From a checkpoint of a small mixture-of-experts model trained on Wikipedia: 16 experts in each of 10 layers.
Below are experts of layer 2 (counted from 0) of a mixture-of-experts language model. Rows are named gate (a neuron's input weights, with its number), up (a neuron's input weights, with its number), down (a neuron's output weights, with its number) and show model dimensions 128-255. Each number is 128 + 24 x the weight over its row's rms, rounded and kept within 0 to 255.
Before each expert's rows: a language model's description of what the expert responds to. This comes from a sample of Wikipedia text that the model never trained on.

# expert 8
It responds to: Place/date prepositions, line ends. Prepositions in, on, at introducing birthplaces, places and dates, month names, and line breaks ending list items or infobox lines.
gate0 [104 139 127  86 140 155 136 103 153 124 109 136 149 145 111 100 128 120 157 127 138  67 150  87 102 115 149 137 102 130 119 142 135 155 127 154 112 124 124 152 106 117 116 162 119 127 134 152 173 166 122 130 110  71  98 145 114 166 158 130 116 119 163  78  92 122 131 100 162 105 132 156 187 169 122 112  90 116 111 139 152 129 106 153  99 165 164 138 124 103 141 158 126 108 125 116  88 111 141 109 124 101 155  96 127 158 146 118 163 117 117 163 165 124  89 124 161  94 126 152 162 187  96  70 153 139 143 136]
up0 [100 172 144  96  97 133 137 160 149 134 131  96 139 134 120  75 144 135  97 139 147 115 140 105  81 127 134 139 127 115 106 145 171 119 113  94 114  83  76 130 122 108 113 104 138 148 124 123  77 169 159 155 101 115 125 110 123 167 125 110 160 120 165 124 113  99 102  83  99 154 107 199 113 129 124 158 111 127 119 194 117  98 147 147 154 182 148 132  95 118 129 123  98 119 144 136 131 130 110 155  75 171 131 141 113 133 136  81 172 135 126 124 142 116 125 130 175 126 153 126 106 165 111 120 127 131 132 123]
down0 [ 89 112 175 121 138 156 144 122  86 122 140 122  97 155 133 111 131 186 137 138 122 137 145 124 141 110 144 161  80 120 133 114 133 106 105 100 104 165 116 121 147  98 115 122 105  93 148 148 155 134 129 130 106 138  97 127 116 133 116 131 124 106 126 164 132 161 139  65 111 173 136 122 105 127 155 129  94  81 150  96 121  82 181  99 139 170 180  89 103 138 144 116 159 138 115 154 126 120  89 145 117  61 127 156 143 143 127 119 142 161 137  97 121 131 158  96 154 144 128 124 145 131 122 121 138 178 117 121]
gate1 [101  72 130 121 124  85 158 142 126 151 114  94 147 130  81 109 110 152 146 124 133 110 140 138 173 112 178 102 141 108 111 122  85 133  92 140 109 183 147 119 125 197  90 126 144 114 123 108 180 159 139 118 109  60 139 119 144  97 122 119  93 136 136 146 183 156 159 109 100  90 164 131 109  85  74 135 120 109 107 177  96 157  64 124  59 124 141 137  99  82 104 153 185 112 135 125 120 138 150 126 118  75 133 142 136 126 118  96  87  76 130 137 109 125 114 122 143 118 134 151 132 143 148 124 139 100 122 160]
up1 [147 180 161 122 130 131 137 123 116 103 137 140 134 144 140 139 135 119 142 127 145 167 111 136 107 101 103 139 131 105 102 175 143 153 113  77 135  91 155 144 118 151 164 148  72 159 182  97 122 151 118 139 108 185 134 104 129 149 153 117 140 115  98 125 111 111 121 142 140 124  65 162 126 136 164 132 118 152 135 120 115 123 144 125 135 118 101 146 100 150 142 127  97 148 129 151 142 112  93 110 140  98 154 120 180 105 134 176 104 114 149 124  98 146 124 128 102 112  99 178 124 154 136 145 117 119 105  90]
down1 [123 138 102 159  99 118 121 157 135 133  90  96  88 147 135  85 152 103  92  88 108 143 111 131 110 148 162 129  95 126 130 111 110 144 122 127 153 142 110  85 134 125 136 113  85 100 144 133 121 149 137 115 102 151  99 121 121 132 163 131 109 107 119  98 117 207 148 147 126 113 164 109 125  85 143 138 117 142 174 124 130 137 119 122 137 118  94 131  98 101 147  99 126 132  98 117 146 132 176 117  93 115 127 115 114 110 134 135  87 122  69 149 153 111 108  77 119 149 129 145 128 195 187 170 142 136 117 182]
gate2 [156  83 132  98 140 147 147  88 119 118 105 122 106 130 106 158 148 146 145 107 131 114 113 105 159 144 128 142 121 124 133 187 126  94 139 175 108 141 108 135 108 105 145 126 132 131 114 109  90 123 102 182 144 170 145 102 146 111 122 144 139 160 109 128  99 139 141  97 160 148 138 117 134 140 136 169 147 146 112  76 147  87 119  89 129 150 163 122  95 139 110 157 116 124 128 126 161 114 101 130 133 108 148 103 114 148 150 146 135 125 130 127 151 112 172 124 102 138 123  95 138 155 119 142 139  82  89 143]
up2 [124 132 123  83 150 124 111 133 110 125 127 134 138 173  93 124 151 133 138 101 107 151 124 128 134 134 170  84 159 106 102 130 165 115 201 178  90 168 162 129 111 121 130  95 122 137  95 161 134 131 135 165 137 140 139 146 105 139  97 165 109 136 120  83 123 155 142 123 115 118 137 106 120 133 183 149 115 142 145 163 117 131 168 113 149 144  99 140 128 157  99 107 123 101 145 184 162 123 115 146 140  94 122 169 138 174 130 174  91 130 102 143 124 149 154 120 130 128 151 131 145 128  80 107 125 165 131 134]
down2 [128 142 103 146 149 103 125 120 177 124 132 114 130 138 131 140 109  84 134 113 140 148 127 145  98 135 122 135 188 130 157 159 147 116 129 150 150 135 160 133 118 148 143 151 122 115 138 136 107 138  88 167 142 117 151 120 139 150  96 111 101 138 144  81  98 166 102 136 153 136 178 129 129 116 125 164 178 114 129  84 127 116 136 127 186 130 119 138  91 121 209 110  85 130 175 122 175  94 147 120 142 135 161 150 106 104 178 121  89 124 133 149 104 158 146 125 135 138 110 123 125 147  98 140 151 134 189 142]
gate3 [144 134 159 140 169 134 130 150 141 117  81 122 115 154  89 155 114 158 139 120 177 139 183 153 134 159 130 142  76 132 127 111 148 113  93  96 113 127  97 138 105 111  98 122 142  83  93 115 151 144 114 107 123 107 147 184 147 112 133 126 141 141 128 142 134 151 123 144 123 136  86 118 161 141 135 156 160 141 108 179 126 135  96 155 154 138 129 135  73 135 119 100 111 121 154 118 136 137 140 109 153 114 115 103 106 120 126 186 138 148 114 148 122 114 121 113 115 139 121 189 112 143 111 165 120  94 145 127]
up3 [100  76 163 130 115 138 129 121 142 121 102 144 119 152 148 111 103 113 117 151 142  84 155 123 170 173 151 136 109 138 102 121 157 100 136 121 125 128 112 156 116 114 134 126 160 101  87 114 133 123 126 136 117 111 170 144 168 148  92 150 149 134 114 107 125 115 170 130 128 135  96 118 125 147 108 112 147 163 137 132 137 113 162 115 164 130 163 103 150 125 138 110 133 151 119 120 132 131 128 146 122 107 109 117 123  84 128 139 100 128 108 128 128 133 110 117  93 103 147 121 115 110 127 178 116 133 130  99]
down3 [161 119  94  90 141 129 103 122 176 131  96 104 124 143 138 159 150 138 121 147 125  96 151 119 101 132 147 110  94 103  90 161 158  72 119 125 144 108 149 144  94 131 118 100 123 125 152 102 107 114 114 133 124  93 154  92 124  72  99 130 117 137 113 111 162 100 117 140 147  92 135 135 172 132 118 118  70 117 203 172 123 108 165 129 211 118 138 151  61 119 114 145 134 104 127 125 122 147 103 159 107 133 133 131 133 134 142 148 161 130 105 164 142 152 101 156  90 126 106 136 170 124 144 156  84  93 106  77]
gate4 [ 90 149 135 140 121 107 112 131 139 114 122 148 139 128 187 149 145 118 103 118 126 107 134 145 108 137  99 134 129 119 126 141  79 133 113 164 149  98 120  86 128 115 130 144  93 130 113 144 158 143 133 141 101 143 129 142 120 133 124 126 120 110 115  93 105 125  78 134 130  85 115 142 112 122 148 108 127 114 146 160 158 113 114 114 136 109 157 114 134  88 136 180 111 172 178 119  95 104 126  93 146 127 147 109 167 108 118 113 134 155 147 148 126 147 152 117  95 127 148 149 145  51 120 127 140 122 131 133]
up4 [156  96 130 121 131 145 135 111 110 109  95 135 130 125  93 114 108 121 152 155 158 162 130 124 110 154 103 151 126 144 145 138 172 113 118  57 114 203 122 119 124 125 126 132 160 174 120  81  97  88 145  98  87  93 117 139 146 121 135  94 171 158 100  83 183  95 116 130 158 106 150 128 154 170  65 140 115 111 110 177 124 150 139 130 147  83 123 163 132 106  94 100 135 128 138 140 172 143 142 110 153 152 100 138 113 113 104 148 131 105 174 118 121 131 111 128 149 139 123  95 138 143 109 115 117 111 108 118]
down4 [115 156 145 163 144 133 155 119 132 116 120 130 141 136 118 174 139 147 115 157 128 106 118 135  90 149 138 159 112 103 130 101 148 143 162  94 163 152 136  99 137 193 128 145 152 153 119 151 126 141 159 105 130 137 146  91  85 122 190  88 136 141 104 134 122  95 136 144  97 103 122 112 117 141 101 108 131 115 130 175 130 140 114 118 161 113 111  96 117 106 138 124  68 139 141 102 128 183 138 119 129 124 104 128 119  78 146 105 117 147 118 145 111 145 150 134  88 144 146  62 121 119 137 110 163 120  90 137]
gate5 [100 170 106 144  98 138 157 160 100 121 104 122 110 131 123 107 152 116 115 137 104 123 124 193 150 121 114 149 141 137 126 133 101 127 150 180 110  50 101 104 119 113 127 142 113  96 144  87 132 184 131 153 132 118 118 142 112 143 113 169 128 124 123 107 140 150 131  86 151 140 125 145 132 123 129 135 123  94 118 141 103  98 134 123 108 114 114 154 143 116 122  77  68 131 108 136 144 149 125 150  94 132 123 132 185 136 131 131 141 127  86  80 129 108 139 111  90 127  97 135  75 139 180 139 107 127 113 107]
up5 [140 140 124  96 131 148 134 139 123 144 147  95  96 110 127 146 155 153 108 125  70 133 111  97 137 125 123 112 144 154 155 106 112  92 133 125 131 123 133 119 116  88 144  70 135 118 133 156 119 113 151 108 131 133 136 100 122 109 133 149 138 140 121 130 174 116 124 146 135 115 117 151 145 102 167 146 180 141 116 119 101 156 155 177 121  58 186  96 130 121 160 152 118 111 125 110 141 132 122 121 102 148 137 137 136 117 142 112 106 128 102 125  82 172 144 141 100  87  50 144 171  66 129 129 132 116 118 105]
down5 [128 112 121 116  73 171 109 128 114 134 125  98 124 130 154 153 179 145 129 143  88 121 140 136 146 141 228 140 129 131 132 116 132 120 115 150 165 125 184 142 117 164 128 130 121 132  79 114 178 117 182 127 135 107 146  82 150 129 154 110 104 160 162 150 129 147 126 128 108 116 138  96 117 127  85  94 129 145 172 103 183  88 154  61 128 138  89 115  84 117 166 147 106 129 138 113 108 161 102 161 105 125 136 101  87 138 103  73 109 135 148 124 184 160 170 159 130 140 146 108 157 153 116 169 156 150 119 123]
gate6 [ 91  93 133 109 100 136 120 123 144  86 175 119 116 118 138 110 144 169 150 134 118 123  93 116 100  87 117 125  88 164 178 113 123 118  64  99 104 148  48 143 129 158 110 164 138 118  98 105 106 114 153 141  34 177 121 158 131 145 139 101 162 118 136 160 116  78 133 119 160  87 120 123  98 169 131 105 105 116 136 120 149 139 106 107 120 137 149 120 119 106  95 116 138 111 150  90 150 161 117 132 143 150 118 110 135  93 128 158 155 116 112 154 125 148 116 111 167 135 153 140 116 150 127 144 136  87 151 114]
up6 [129  74 100 100  89 109 138 129 172  96 153 119  86 141 113 136  91 115 180 130 112 166 129  90 145 172 132 137 112 116 154 144 117 108 142 135 125 146  95 144 106 153 100 156 130 132 132 112 101 100 107 122 102 119  94 137 146 121 153 111 134 120 137 134 140 110 100  84 115 181 105 125 122 127 116 150 148 129 147 144 147 128 109 124 121 110 110 126 123 111 154 138 142 141 141 114 159 150 132 131 130 158 168 140 156 157 140  69  98 121 146 129 124 172 122 135 171  88 138 165 124 119 113 116  93 110  89 150]
down6 [173 131 141 119 111 145 112 111 158 160 126 120 181 147  88 145 105 132 141 126 129 113 128  93 165 153 161 177 109 132 144 149 145 135 131 125 123 162 104 116 104 114 121 109 119 121 130 128 149 115 167  99 121 131 145 130 139 135 105 176  77 121  74 126 140 123 165 151  88 103 143 157 122 140 126 160 114 148 122 135 165  58 108 146 101 108 150 111 143 112  99 122 187 116  90 141 166 145 100 117 179 123  97 126 159 100 169  98 129 111 157 150 132 101 160 182 164 131 125  71 126 109 136 101 182 114 172 122]
gate7 [149  72 130 123 142 123 109 116 100 134 165 116 125 137 166 149  44 110 124 130 137 155 115 149 139 120 134 133 154 155 153 124 148 152 127 133 103 108  96 121 117 131 133 143 130  93 134  89 107 133 120  97  88 116 108 150 153 116 103 105 126 166 159 117 126 126 135 129 138 135 125 166 165 128 114 142 119 122 105 146 125 119 142 155 112 114 191 138  92 133 144 112 131 133 164 108 140 102 150 111 147  99 148 137 128 115 162 129 115 124  98 109 144 153 132 115 160 125 142 142 155 149 173 106 114 153 131 119]
up7 [118 146 136 134 112 117 155 119 132 107 127 129 134 150 115 123 174  90 157 112  92  88 128 126 170 157 160 102 112 149  90 131  77 108 160 155 185 146 145 135 183  95 170 119 148 137 134 150 142 161 113 152 175 118 144 119 145 131 122 142 143 135  77 182 127 127  83 135 133 134 122 135 116  94 127 125 170 155 129 131 107 107 128  95  95 152 100 103 109 134 149 164 162 140 131 124 140 119 123 158 114 161 152 152 130 138 109 100 141 115 174 152 114 108 144 140 146 119 144  98 153 144 114 148 118 128 122 179]
down7 [114 146 109 149 181 118 114 125  86 181 141 156 121 106 151  78 145 126 153 157 141 170 139 117  77 125 142 105  94 118 143 116 142 157 114 162 137  69  88 150 131 119 109 151  93 170 164 124 113 141 105 120 131 109 100 133 169 113 107 146 117 159 141 121 142 150 121 164 131 137 117 105 139 140 131  93 116 144 114 107 136 122  85 162 122 124 146 147 122 170 129 116 104 109  66 141  99 128 122 157 116 125 101 140 122 163 147 105 173 119 128 129 116 111 185 134  89 173 112 137 114 152  72 150 118 157 122 114]